From a checkpoint of a small mixture-of-experts model trained on Wikipedia: width 320, 160 experts in each of 5 layers.
Below are experts of layer 4 (counted from 0) of a mixture-of-experts language model. Rows are named router (the router's row for the expert), down (a neuron's output weights, with its number) and show model dimensions 0-63. Each number is 128 + 32 x the weight over its row's rms, rounded and kept within 0 to 255. Numbers have three digits each.
After each expert's rows: a language model's description of what the expert responds to; "comes before" lists some tokens at least twice as common just after its tokens as in all text. This comes from a sample of Wikipedia text that the model never trained on. Tokens count by the router's weight.

# expert 33
router:092155115098128136178147160179111108148099163148143152154165121162059147151158110122168148149188149116130176161150141122182102094158106126100098071113134173112123110097120094184114188123067121
down0:062119132100108106111162220128159164125115138104103132142173125116100105089088104103144171102108173144118131151095137150126091147178122127150179138128148117110138132163095110105141141118085111
down1:081111123152135146151094192145096130175158105105131085146150134126163143160090077135099072146137144134153103090162178057126125139138181136087147163183106167127120127150142146134125119156140127
down2:063108135196173176105130143087079140128124112116116084124105101130156090135108114143144106173145126181137077143130148112032205137134135192159086137126109123119107224126150125205131174149147101
down3:150153122108159163140088066148072174108069154155160148094168161113147148108172098093076124147116044166203158110109116135120157122141062134120131128121130103144104103118129117109064090105170136
down4:139120164138132100159100096123135139146120079092186107029125133155097121151150112186136050167094092143089137144095111150113171170122120145147116166130079100130129150141153104076148121151179134
down5:096081159107125151112100129127104079120113086160124094104180158152095137187150189108111166164123135084092153108105157155173069167083160124090114130138087114162152161168115131101106148148080122
down6:123132137111150217161162166095097162182106103166107150121124109133115065125113142085130152150089142181088142120097090173108146102163077093090161100159087152100089123157085115160106186118140132
What it handles: Of and for. The prepositions of and for, sometimes among or at, after titles and nouns: Secretary of State, one of, Known for.
comes before: " the", " Representatives", " birth", " his", " a", " Historic"

# expert 35
router:208094161111119125108149081122213170100103095131127117119147134156160110170102173091081083118175153110138057157156115085145129094116164147133137147131102131102126148145123126110123078060098160
down0:126128112100103129092083156153103146134150139078121146137122097106126066059096168123112093100123145133117100120135112148123152162160131136125129117110132125082141134132131104073138135156092068
down1:183090116075123159177075116120085110055070121101123154112155130126099122202188142129156097081105124153175188108099106098158104190099163095184125106171137124079161112116150107162143115135162119
down2:155182122119128159115118122165170072148217126138093099082130150123082107148153125151108149136138116132131124106082101190151135150145106106160173118145152138146135069145116102084098130094122123
down3:137135038161142145152153114117064165106140135134149157126136190140133129120154146116075139148140140137143167124103131196095156091098218141166085128188095134126085103087151136138087130168146146
down4:137158156149132135124133122130121119135084148118138074073151134121149132196144122117096107171168120124180089090110146171123166123120154105093104159116114143156200164135172102128138166146156064
down5:179111124108143109090133187168118110102108155141144099145157115144128101175155170116129099129178104111165133151116155181110123118078156181076112150136158056177115152120065129129160121150118130
down6:095132123106140162168091123085139158123083183127097105146082086121066144146115083120158058157122174188075134170104112140170104132136160120127100132139056127112120129142174166126121090140125113
What it handles: Country and place names. Country, state and region names or their final pieces, such as United States, India, South Korea, and the -ia of Nigeria or Bahia.
comes before: ",", ".", " |", " States", "\n", " and"

# expert 4
router:219146144168136101142114165094099143156217179181118118122087126174168151173087104109101147145147154132084134145127137162082106150103141154107134146164123102095087059104138107157146073093142157
down0:115119122145088181140174106119111147088132103151125122105127052132097145104174145138079126087105107163159189174132147148136143081127118104171119159154134159138114113131140054158152177146187154
down1:148113150165127139134211137130144113126169129108140096167152115087079106161122110058151158120131097191091085121158160155055097125131120113108110119148060133123129149178164164140101129079166095
down2:122152146175188103130113170142108185122107061104116170127137096121142124147149181088140115121152141097143102147132132122163161104142149118093144147157099162144124167099086120175057120131172110
down3:156100132146118140174130158086123079081063105091131091095058130141147141117084073108146128130125150135118098185176152139120113117071108096194119153186118075096129104097112157142067129183155148
down4:079110142101164117128107090091157073146155182066096143131078157114151136167132125146122195152121146107127125168134142087090082131104121090085128178123182184096075189151106084130140158097157072
down5:200085117182148119151126130102122149097149123090109114103147108087178107102112172156175108085135188140108141160106115051097133129131092103175145120108110208124090155148105119186103137194155127
down6:073152129121145138161135159188129132155099134133120158076167145155167121093081085101141140131107084148129174144134112210128078115142079159107147151081116128159103092169170094120123060123115096
What it handles: Table cell separators. Pipe separators in wiki tables after numeric cells, especially sports statistics and election results, like 58 | or 17 |.
comes before: " ", "\n", " —", " −", " +", " —;"

# expert 46
router:198115178037130116171139141195082152106120067169073135097119145092132101171173121064084105159082137146146066129101121097153120104152079158126187101141108089137130167078136129106109171146101103
down0:115144099127120180132067142117087128091116095112158192133136148174131127129206123124080140138097115086132144084141173129112065169089117117228145152083167071163132113150109133148076149124139126
down1:094119164078102139129120150153112082167136075110190171115093094171128130103220116151142110106098121077103099113108142146141152088161128155088118108164157159085129174179107149173084093128145181
down2:110143142086132144111102103130216156120119058060154149129116124071122102187134122101168102117077056157118065112144102127113172107069118175134114131093074154207105149155170138193098155197128088
down3:050119109119102172117090105105103133100136092135096126115112112143107134159142139119184110076109123138150113195144096136141093120073189127119113092161102137130094179131114040079134151094103120
down4:159104179151049150121144147137071127111057172192107196137177166113092135146159079147156131159137112136122153103137119137063148078120097208131121113175118137128120156129103099112147110110094172
down5:131121133075116073153108123137140139159105138090109143168098088117119163170125086081119150162171119142124089124098126129137167182160137079100176072153125083163109080157108105093136126056148124
down6:107192175163128120152071155159102135103156122143108121129186144174111091101154134117093158159144180148137113094125094123156090163158101125153146122090086205122119134177114121092123092107126106
What it handles: Infobox field colons. Colons after field labels in infoboxes and taxonomy lists, such as Class: Aves, Elevation:, Written by:, Chinese:.
comes before: " ", " UTC", " Animalia", " C", " P", " United"

# expert 22
router:194168171114116118131158102137159195086119130141146166111124120159168098157150118098099068125197135147128048155088146123146135112081090119208138155149109076113125145120138104129139098175139193
down0:109139120150153174118148113102182109133183049117180152143145088117178135148138115123133121096158117168108132111073131068101081116052115091055111142160164136097142155185068188131093071050122152
down1:100143102082182112110103097176134096157168094085159138184156124140121135109077105092121104143135101163148121158151096142099123096133049126121115081138127116165101121077146182129129161153098130
down2:153078073162167060126121129112112071111099151118141090107149155109114125147188082166079123082094141138136100100110109158154110180102091097140127096133083191125083157095105149134146129084100134
down3:130138175141114120189177150055074119108186177110075174107162111124138095183130128181171102151112101109115124096133160141114153122211122187104118135102127141149114178175101091136127189147117138
down4:148146139168136196131132096058160203101154147125073116145123122149161090117132230087226144171153108175112095150160146159167080146152115178084136122159118123091134136085122110119132083097087121
down5:139170114112158186148073142074137166122087167131171136138139066121102125135179189124153122111154152156125148114150097182143148143118136116131137108223162186166099125135094178105114141136173140
down6:139105142122094141152128094137092150074112157113083085170180130150160119109156136117175098120146091108177069117120158148147189123128090125093151140109126166143142153095147152102183134122109135
What it handles: Country and foreign names. Country names and pieces of foreign personal or place names, often in table cells, such as Japan, China, Hong, -ić, -ova.
comes before: " |", ",", " (", "jan", "ia", "i"

# expert 25
router:179080104088129144114140112145129111100083133132147120100107093122175158052103118134060097110179139102097074153174113091164142139154206115188103115128085136122134108155144119118124112130136111
down0:099125135161134152085147112135111128157106114128157132165106124136149093115146087062142146135155135101106145077154155079129142156100140142109190112135124096191103123141149115136120171113109151
down1:127150138132162153151094140102155148135166150140129161137104093169152140062048077088103125134082175105124113149092167124169148121172144124126175106173117141098102147196114071158165052096122175
down2:191189126117057117109128100133169173095061144165141143136137146073121114106085067142134106135115165120143094054086121148169088110083113173167133125093110163120146140150126172096097101133097100
down3:132155123144110184131143165162141146095142122130108169193159177132169115133111015171115131122122114128137126087135144048108107189062106097077129084125109133140137180187091077107124142110142133
down4:071123061133053113143099163156129184073159169105177134118089196145151107105126155099131075085132154132123185159124113126042171175088170161144105093108111116077129141162172118115133126095160087
down5:108169120133164150149085009142180190177099112142155182145089114170148140113126231105128078135115166112107127155129126079117082086138143156189137158145192145096130117166140134143153112175118168
down6:134153102087116118180118132092156150144092145114129140126115083190080108117144045130132097112159111080073089157135160109150163124100144088145092150121139138089133172096129091124156097120078104
What it handles: Classical or foreign endings. Latinate or foreign word-final pieces such as us, ae, que, os, ion, in names and terms like Palaeography, plaque, Internazionale, Corinthos.
comes before: ",", " of", " and", "ic", " (", "a"

# expert 28
router:140088136176119139127132164165091127121147176109111125046111101142105195166129184194159149156140163168141136113126148079087140155136081165121110087160113122160111144108213071123104096159083137
down0:131164113127158119119142070131120108182124115147150095117081149102093130147113122123154193141128152149169083140139143124089124154179091107194097117097105112152094117113139055118083081087147146
down1:134165121159074105152062111115114118140135110141099120116100178135103138147145080115118109125095117188153143160095222153129163128114111170123060051132139122139172150139084138162208173213095145
down2:128147123177135106072130081135118212123144100138219128128126084100191104068129159127098156131125156063053090119149183124106129149124153130180087104145177090166150097088178115099096174150122171
down3:149118144132115083095102133180065123079123156105128150131167089070060130191154136147127099119148185121142099127156170109093112152132113084186111142132121105044111116173094131176108070140094155
down4:060106072153169158149086141130164177157111144088125095168139093196069161118119115109065113133133172076184127115115131126106113163207100110124117082188170142181168165078153097138134145182107156
down5:132112085130095121174131113098107093103136084197107098147143115122125156145131128099129167201069143137087122110104173153143116103164165144128136130128130170138107153113137119185100173149121154
down6:157144098109112104127086151122166112133102129195148116162177186140113090183144118090120133125098122139118151106159189191109175138101117107154151095103160103146137180138112118116179135118131101
What it handles: Sentence-final periods. Periods ending sentences in prose, including ")." and quoted ".", usually after nouns like site, families, abandoned.
comes before: "\n", " The", " He", " In", " It", " This"

# expert 8
router:140113151113126101114065146164138118108243129131133196142113130162145190095105105149205096139128139140152129095047169102133133105144101155144137068102143208162126119105147079130117153102165160
down0:099091103147167069148159147177069172087081051152092131176121166054137099118118138115126099107135145137166200091107112160115145097104069108117068140103153150155124181177116144078150144092139157
down1:060168136083134107197161115113115129148149084194139131068101083095157164141096125161149055145081163107139117088067150130057097110121138126164079159131114137090127118208111135135152097145145172
down2:110164113159150058129110170117158142143088164075172120125134117114124135123158119113141134138143130141144132118154118157114079175118128117146087111092101167117143129146174134108096126106165123
down3:122160095150151127080142152094166112152146118185172105076103136095108061111066089124112166155141094130115118082093099117181119220136171143125109166096096150121108162117141119111122080152129064
down4:134089121088146120164095193191105150075135110187089137125128116130168135143116140081138129108102098116101127174120071135120154139122117152170181091095122135193130148114122119121145195120229118
down5:126130074075064177140193107085118123102163132144120142114115158099119156107159145115123201140127131148125061130150093139100178117106076154146152072125123112148123090143165090064143174128129121
down6:181119057106095184123111136137141139159133159162091150199140075129173161071156106101163116080103122118071136125142074102111177149081160120128157166161115094134080098147167145155130110185139126
What it handles: Clause-linking function words. Function words opening a complement or clause, mainly as, that, to, plus where, which, when, as in considered as, suggests that.
comes before: " the", " a", " well", " he", " it", " they"

# expert 52
router:093136108129152108109116123105162160158117087160120072157140173168148119135167147120116105087118141106147183102138131139133103133150155151161139153141132157097113151111134155109161164164096107
down0:119161175174169076112089073141105124055141129159110141139109096097150117146096053175124113120127110135101101115105099085097186224110141086168099152076126165141106159171209096120120131139145091
down1:049153126129123105144183127107126160124121086141143106159134182174139112129102101145133154129108170044184108125081169183127148094171103164111146173068189188175145156103123085096137104111094095
down2:081141144156140129123149091071093081080132126085117098134056195175114098134152183094135103123127086140133171171085083098154131132065167123086075102106125151132143156063084130150138058166167161
down3:123153141103137204154125193171128140156104107134116144173124161100139172173112079164186129158139092069144139161093165078123118122138113113077103134130161174140131127140114120141089112143120116
down4:096119127141076108205108115075204074161148118114156137087109162158092145089116101130147135096115128062165103117177105141146111138075136146124071089119142164134095107129129118091137147096155184
down5:147167155133150047146076081141153151116080147093139155146110113055152158113105096164143157161113087151097171094108142132124123176093127119174159106106108103109103105082120056129183082154136158
down6:102071089157159117148156175116210141152167137090184104218113113105158125165173169137110085133135115136163096130117128155097143154095119078143143094117074087145123173138110160129086202068131129
What it handles: Digit zero. The digit 0 inside numbers, IDs, scores and years, like NP_000660, 2000 census, 5–0, 40 mph.
comes before: "0", " |", "1", "2", "%", "6"

# expert 10
router:100091143086124136148147153154064134110189140095070161095162115086110154168153170159170078127140128100162151116122143080144129178154159136135113166131107159132128144075155166114150097128183168
down0:112128129021145108154170159154123148146088113158091133093103076108109118117124097128175169125146140097124071165147094132076143144136170139075123169187139157105179114142155137135132169131140212
down1:044129185119154140145140163093113154120118167101134112093148120129148111085136155152163145132166093097078215120134124142067126138115138105182096113111102131145091162118106115104159118107100090
down2:087091132119157110074148117095154164126111116130149090142062135112119118112128126106190064144121132094051140142110159124192096103150066122165150137152071102085112126133119126167128145140098185
down3:132116128084162118122148090153162068089162141160134057078194109157063110157141150107124116147137093182125140144140096145121081144151116121084082109151079124121136154139088092144142125127118146
down4:126079071154173164118103201080104111136059157114142150144147116100161134133155161150099107164088113084165114144160176104173096150148159140112086121109092131110126079112151111146131118193156093
down5:110122109174135120111119101137073109155140101187115110135161154094093097125184189106085185170155157121125101097117158138168119113118143119144133154147066134139141159116068139144146142090124134
down6:098130080112186119204128145108153105142077102142114108134082144133120074148178068137097108131121131164218154106105142116110094111129125114112077082069100139182108147142155160193076134182107179
What it handles: Naming and listing words. Words introducing names or examples, such as known, also, such as, including, called, often opening species articles like also known as.
comes before: " as", " to", " in", " for", " by", " the"

# expert 48
router:139105131123137147123147152169108079114132171121175134115190148077068155154117162154115124130185120148129158121117157093147141137091121095098094149137097142083131140152172198159154139116092099
down0:135097060092063150177157105147105103105116183089062142170164111117153112097079145136043079133096111087144062139106169195098162167059094112150154151120132171160143128134147160083130124138169141
down1:146100126190144138187066148135162139134136146136156084189091138100132156158137180160097092121163185122095164172118145141118184154108088127175121156087118050115111113142128148127098120135103086
down2:096074101121144137122120174122080078114119173103133132150113172124138108172135106144054118108085131146155105186122098134155081154132148137124169197124144073172106141118207144163151099201169080
down3:092181139096113095132158114140122085118160068199160140095090102129148099133097093143120129088105174115107142120083097141152121103161136132169060138142181141156169107151076149157186173142152137
down4:165167091142100104162114120104093065142192148150196121138092106145157124152126156118163138144156164154135101190162137078071115119110179188133138155119156114141119126111149137121127093107128096
down5:145139091120145109050133121155162059105182106122056071164109093103131099172091143179101097125105130136159133161119093081154119116137131133126098130081117130156134107166119145121086082159076197
down6:119130150074176094163144163081062115072191146154141137129112137134140150110063099110129159093112147124144098088115146108172135162142036096117127129130102139168095139116047111068118145108176142
What it handles: Rime word endings. Vowel-plus-consonant endings after a word's first letter, such as ure, ail, ame, ire, ash, in sure, Sailing, Fire.
comes before: " of", ",", " and", "y", "ing", "\""

# expert 44
router:075148141102089131101179106102173088160155081140091073079111112104137138121066130144063102137164132121144087164127122131096148170097098157129112155179141134092129113143171119195160108186077096
down0:147138138118171105122143061103136103103103148175139109104143175090140108110154078121115148150060203102156124121124116183188131122129102153185121154046053134139157146141126112086155100112088112
down1:091082128179136155124147098175195115157095169175105124114106144138134101108121112139138056125121130073119125122106117150138093150152159122071128160136088103093150152146134116163157065095072114
down2:134141123165053151156095058124146186102144138118121165103148146122117106120045149106134137113096107160112103137110076135116135114122118144155144169138099070167133134130132114089098124118107140
down3:188157161136116134173161093143136097020154168109120102063096093161082146128129110126142117145161097163137085140141132133159130085118157151194098108159120066126147101120134082188144176166140126
down4:129124170112153163134108094101145116161095169149140116089166114179103117079158145096149184095108111150146173142123120209151163118158135086103179150111088163095130094156209134103098124178160149
down5:096087145103136147108111121160133120106110165142039126123102150124070175117057082176211195123186143095091162132133088130111166135167168119150126097065116109104137165124178139115125128174098093
down6:156145163104112139164168129158081121116112097117115137068159107130131073114126105098114156091151214152124161123152035093114099142203116118135096160112113087115130183151169142099156138165173135
What it handles: Institution name heads. Head nouns of proper names for institutions, places and events, such as University, School, League, County, Cup, Park.
comes before: ",", " |", " (", " of", ".", " in"

# expert 30
router:146145119121162141061146118177134091160135142154123067129123094120097102164151101141131068123194124151108160132103126182111142109086155172106168131144081104125097073158137109084095113157123073
down0:115069153119159139088120124100107174181112158063143117159125131081102134115167141165179168073140131119094148132120130129032110186161112131171160119132158136107097140127113128074107048136118139
down1:164100110136085223149132137136103184106089162141142122137110050137142140197136126127171108085099110158129116133116105123096165148135120106128175179100080088142149070108123114173165104165061088
down2:139078176205117155096164097094096166111106093110136110178092142131129190106151118066097161079135163132142093169091149157152117110150098120184149153112145124155166131083178177086103129146152118
down3:120148142124180131195118139175149118121103136120132158073105081156076113172058123095110164125109142178125112173129136100138105151099075124135123094172096186092165169160130133134169149151093143
down4:142140094123146089123155176143164163216133070080129140152110083086120113177157071150141129137104136104151106160130130108071175124157122073169099051110141145150145214089086035070159201140100199
down5:129155099137108167137102137182093053111157150100113184068145103158123216081053104169139127153092098119107123102166149142098127142167122079119141200113100144090142132123101065080136167096109083
down6:089149117125106101127157113189147067025116130146152114170111101110111142148156140099126094137131145164143078129091070150134181144152133154086103170168160108129097150154125135135155158105114121
What it handles: Capitals inside acronyms. Capital letters in the middle of abbreviations and codes, such as the S of U.S., the D of QLDS, the H of C13H18.
comes before: ".", ")", "I", "E", "D", "O"

# expert 19
router:099140105115150185161142148126137127136119093112099107101174123097128182171093123143114156134171126126149136141146074099143110107134183101164130147126094148082144139058103156173149102148109163
down0:077112099183127160102133081098075161197099136128091191084163140177158133101183133176141131210115128097149139134144122129123101114086079104060163152145155111118150110152123172100136123134165090
down1:164110154169136075097142180114119031120159125146113136171121118142151144133160148124146144101166093149128078080133129091114058161137063101151158117150150167130137094137110116154046119147131067
down2:148150203121118050174142158116097138170107123137088099169135154129152125051167110104104144094140168142082141100115130124171161085085114130122096119123123197144110083103139185119132111172156147
down3:141088129140135181139148165130123212126087107110076115119194096136172149081152083068160169134152160137107100214132131139156077152116089114163153178151131115172112114110144083071162139111183102
down4:128093163087112050103171152093161134156098119166143081014098136141111117075147172173130184161123104075145120144101124117143108142104102168188113148078191105110099106154165083128112097145067188
down5:136164107129116153146139074176125170141180148083106128148157137117109161094127108160088180147138132101158123125106128156093080080076104198153135161111148155151097140116155122122195044104138107
down6:138156132149116063075137126134117062142127200114178022146106120124161098096155075194117173138121160109156140110154101157123107119151122172154159141152112109117160146149094069118090094124127141
What it handles: Title and institution nouns. Capitalized nouns in titles, offices, degrees and bodies, such as Master of Public Administration, Vice-president, Minister, Court, Best Film.
comes before: " of", ":", " Minister", " for", " in", " Places"

# expert 45
router:112148149102143166182167079088119131185146113133158120137125114117135180075127149138193056137109133181131131152165132113146137093168180111146154126128135138089136136158148116140077155075120143
down0:170103167128071123177093110158126195149125093088112149123108088137120124088106208163171113142112067098168129152153148133129147112052111168102115125194138158134146121110078102130100162136105125
down1:125087139130122145054117154175084121154073159206114136119163134174135115181165155132135160147149203106141059108115138134089083130155121094091166110157195121148143101111113141149149150078118103
down2:130118120105106069154119004195143172116122081138097115128147123098103083109127152108094110161150078150117134200088150130172176109123119146122102093106122098149132110169151166144110155126116144
down3:114091154047125119145146106123087127108036167156144092154157135108204130069090136093200148085088170113153086125183096080171131143084079105120116099107147118154161163162127073115115129123183105
down4:104147142123187137154141152141174097130185126161103094161199148156178104137118145146122063108053134170109096136112136178148067117100102139090143117121091106061070119101112095129093123118143128
down5:139161081088156166121063111114134156097128111148169103095053110112113122137121078241116145142120115127145110150090106140180135146127086120118177155090154145181105115130140157156126100125117073
down6:129167124138081065158138112104130170151141136154159178124102101156111138105142112118137114123151178062066068195176110161068096116127082067131119125143167137073091157147143117130173124099104115
What it handles: Place and surname endings. Endings of place and family names such as land, burg, ville, au, ne, de, ward, son: Aberdeen, Herne Bay, Beaudreau.
comes before: ",", " (", "'", " and", "o", "er"

# expert 24
router:107127123109173074125181117119157130148145134167100083136169170150160101208154135126123095119116110083134126103141143131085117145156140108145148120156144145136144122091082119184162136109087082
down0:126119115080115112122126102139089174101123153168143058142172136121124130119121171134166153132121163157143118116172183093121115117129118112108098182134122082113110108147113142125084145157177117
down1:105144101095120131158145161171159070102142143132162135122118113160153125087117140139100170132068123084117072090141160124046162143086131105140159145145106156123139156142078086145143115197139136
down2:201152117112115135180122133191110117133119150083152084094089126137104102143183131206127132187122103105131121168138118136092148102138132132135143101124100153111168165092118112171132106150160110
down3:102139168076241121097138130097105141133210128160167155145105151087188121134155087108131139126136103144137184151092132113157148109122152187070196135115114182048118121116151127084068113127137092
down4:116120108108114167135142108156102201115027145135081147133109169116179114122134132139154166105076206079162126177078123086127143111173112176127081144157119097212123159143124130162123094096101127
down5:168078116120078164098160124178178142155113111095169129118111116122075101142097122084098114147146045153175166127118177093140053061178102118126132110165128151138129136081126109120127147120121103
down6:149105163132221160139139121108120150088118173170119021073116118029120115166156103113070121132149184140099061100113144138156134137128136112138114113170135068121175128159084119142113157119115132
What it handles: Zero in years. The digit 0 inside four-digit numbers, mostly the second digit of years like 2023, 2015, plus 300, 200.
comes before: "1", "0", "2", "8", "7", "6"

# expert 11
router:054112097099105169155129078128146144134180114146130062145111066151123107141139090126145187123110123137155183072124092131126101142100095154088116132154110101155118156110108103118120109099111161
down0:093104100149127152101127109117135166072186117123105148096170190086098105132151071153132137166133137168181093111132115108107149062127125131110139155082020114132125177174098143145112184099114103
down1:161112137100116097170145181121080129123127133189101152099145113103129186172144101157097147134088139130110129092113146121129173137116098156066094177132125109125129129082147157176157144094100193
down2:156071178056112115126099058083097135086115131139075131182152137074183116156137080113099110095110180122132174077180117167144103108139138099108106152053073095157154109121141159152059099184101099
down3:121096138124160119103114130180122043117127069094211130074138154102069164169128154085155142101108131182044141126113142134134145128144120104139165059066085103090144139136119153108083118081128074
down4:076111084085110132155070126152116108175123139077116137120104102151055103135076132160102116106175156156112113157106133066113148154144220122127112158184103126155119129157117148106094090181097141
down5:099122167138150139140151181130134136117087137139134126115079120153170159116107111095160174107170203083098120122145136147134148139113125158089098060103068134086176182170107111130140103142128145
down6:118160082120169127059127046102091182159131123124138116144045137120155082027132112039111119109100104096119081133132172113152110094148188101080125114131153177110108119155142107122169196107105112
What it handles: Possessive apostrophe-s. The apostrophe and the s of possessives, as in Men's, Parkinson's, tourist's, plus sentence-initial The, His, Her.
comes before: "s", "t", " first", " mother", "):", " degree"

# expert 41
router:114119190142125141156112168157143124091114198125141135154126134162117186173126147147176164136119143120148160149180136121162103075088135152102171134105128160157124120095118109168096172113092145
down0:100149137116161107143159146099128149104098176160108082122173143095193105127153129153126113148133124160078084062154087110129128155140094130149112081143130051174168053152155178198120177133145096
down1:156128040169118137074132068080098172120139179117133172164100092087112178119059132122134158114067121150126155109118094130140099105132103145116152131122132115111111092168152149131129162135098133
down2:103125153111121139139132092151138134132080058192217160147097070157155164125092111159158112105092104110086117136145122098174172170119103105148145122100101137081139156073097109093144128137128085
down3:116109166083066115154089154074127093115113125101188124163144090104116098149105182151069099129176162101090126160124095134189126129179124143136071101192120122049140122140112131109122091109119137
down4:153123146139094121127133112146119138194113120193168129105111088146125161175152118103150169108122129167091118072054081176103143078133144149154151149147137132070085148115099116098138193105124166
down5:067105131117091097120106106131110172116126119144102105111173117073108118063135178145158148140130224125144195138110142141084121112146151130161150093139082136139144148147167145123147153114110148
down6:084133180110170149099174096119116101109102085126155131146097132143097121073120138115109117165059123091085113194092105143104107115114153127143087096107150105108095184147118117076142153198104146
What it handles: Preposition "of". The word of after a noun in phrases like loss of, variety of, end of, Republic of, and in titles.
comes before: " the", " a", " his", " its", " their", " this"

# expert 34
router:122176139111133124126146131132068125156164141096148122141199134092171126181111155178172115125128119083128123117097139121162114173102124164106076153132104172115154173143128169129131155117141093
down0:148085105103139139126135140185146085120096065139182078225135123109158082109179119116131160151132152155107106100132086131141159127077082115098121187118162179135131077078153086151141152185138130
down1:126151097117103110190124163142110056111186191152169119107130089163127119115136149119171205105197145164125117118135139129141147120112089145099117156090057135087181152139149132133097112114166124
down2:106127083112133105117167080160146113121135150139120087176137121133091188121084112149141108110173129142079151117121179141072138128143125202143113164117100126158119154162093100141097075152147134
down3:158136122107092165055116114052076133104186126137104121094181122145142130158178129162139118152106116137111175112090111117131136130113150202130103089133115121160130119115137146158128106101127125
down4:137126092148143137118131148095103081184080158105092083181150134146101143123146152121083153168181205144104138108086148155083095186098075142109157147072138154133128117088141130155147113136125149
down5:146129164132076143144154136112169107117120140115138121149097124087108132144165091136151112169164134122121113149076140118106092114104184151165155129202131101073185116147208154139082106111062141
down6:230192089110140125120129122166078125090118150114158105169118143138176116175119131154102150164137110115096117115125167172071095166125083074140144190137080136116185117148107109035142074092102118
What it handles: Win/lose verbs, word pieces. Competition verbs like won, defeated, ended, finished, medal, plus mid-word pieces after short stems like sw-ift, h-alls, sp-ell.
comes before: " the", " in", " to", "ing", " at", " a"

# expert 42
router:131059071147095104124161162099132157157150122133097095096147117147163095203153109091101127143095137175090128124095145228103128130133111113094086108123099129142131111089166172155103159163179099
down0:128165120141129116123108116133205144163161085141155126099081095059137091148118160140120158187052025121114135101108121124168109131117121112115128091147107110138126111166085172133162136193077185
down1:100036116134143109112128127119067157119159107132100165129089095112100162074105100121150144102092206148102158073147092078119135068146073143153161138111100169111136126088185173095093120148142155
down2:115179197131058111122124130163133106104150073123169131092131092105095161108118115121166147147144077149116129139093134118088139171102138087108187181148202140110131164104154142128118154151134108
down3:131118140096152084118095145161139104094134102081128134134139147143087160117045093068159132155092182127116124160091089207202173134185150124139136129144126113110119142090159129124130145124134120
down4:153082111174124083161071141087126110115095137131085148154078135156183147096152157152110185112132141122136152139154160123189092133165048112112099129135130156068151113089082121156115169116168163
down5:118160095112116078174116184146149188079159175067112148124115116118106173188098138082118098099159205117135148122154125119051110061115092101158143113180129125168167151118167172135107121144085110
down6:073101083134166102104113142088162073123127142172167104186139115123195195115172117166159145154128135085126128124084127129113115109096115129097100096099152043094112160094122133106115114105115098
What it handles: Table cell separators. Pipe characters separating table cells, especially at row ends and in election, filmography and league tables, plus semicolons in lists.
comes before: "\n", " ", " %", " Votes", " ±%", " Set"

# expert 17
router:107124137176121134128082149165146143105129143130138132137063114160072144156127112139094137123086143091149088106145137163067109114140153119139117142128129104124106115071185135082142164094126188
down0:132114147137139104122174091121138096119079099148148132113161097077187121140181165125071126156123085126095087205162119116134145156103130094158110173178137062126123087112107161158106164098115154
down1:177076100126161187152095124115167134094188105107136099129096125125078112111112133090101137117120108102120100153129106155156145094184160120145151069159104165076069113168117147103193115071145093
down2:070126168103186145183158128064133146153212134121098146116130116115083150167110124115148086112113085086116166158134132091044114113164117145117126171155072099122123143165142113090138157093169109
down3:111061128161163137113127113124099154105142153135148119106175121134152144146073129147127105149146189068086151112146139157086108137157131112104121125069165103069143128230204194139183198139148090
down4:056190139168127094104094149086134118101112100184117172094135087142158122079118143078123157140084121088131159179169063162126108135173115171159092119052117112127106173096093098125115127146137167
down5:071141137145106118172119147084145124115145152142094113083133130167132126141110187089112151156090118150077085118106110160113154076106094075128178098141127100168149145143161103222128159127188151
down6:102144107153088147174128086104216094130156119208128146166084148138147113167164177112146123135063156128120121148149133121099094111083125136229133119162119070119092089159141151112108113109133140
What it handles: Numbers in unit conversions. Digits and "sq" inside parenthetical unit conversions and infobox figures, such as (668 sq mi), km^{2}, (9.3 mi).
comes before: "0", " mi", "}", ".", ")", " ft"

# expert 32
router:110096152155120115129162118096104166096124166138054090120152156150108096126108126121111156148118108154094091106078144097144140118147143190130131100094120111140119191124119049145118102159112087
down0:111131121087116095193101159169117064120100176138112133113126105190135077132112134143160164128178163106168137103121187131133114126097143143033179159135177146079157146154098158158067114115139162
down1:168065119071121126095096119088117123107149154131131081210148083129137140105089170162145201119030108096123171156178077145113133106121082180103135175091167113100067188152192120141140132140116167
down2:049123103104079072132102154104122118109125140099118108171135093098128125152087129104099103096150097126126144114149129169142130184210119045115074141139114148077129139086140140104100070101160134
down3:036145098122070174160076154091052158218126170064125097123187159079106084152141117116169148119132159161120124123112131091168149150139194161151181096121070145112124123152096160171175108128148230
down4:057059118143137107135201121126174101170120102093145168131086170083078120093135111115106083086108082112107177101129133146047121184195136118063183104162165081171111130139144084145114165100094134
down5:124102129128083149105118091148164138129148087106121101167120125165144158160141146102127093075185143156132087124090112081137101124131209148148075165087124174095118184129085058145132127138110175
down6:093107076165134158167140180143153128113090155055213098184105157180147102095147143150139161139169103161109115156170102120149164127145125075133124092051122107118151112138126106118144150141142143
What it handles: Table and quote delimiters. Pipe separators, line breaks and opening quotation marks in tables, discographies and lists, such as | between chronology albums and opening " before titles.
comes before: " ", "\n", "The", " \"", "S", "D"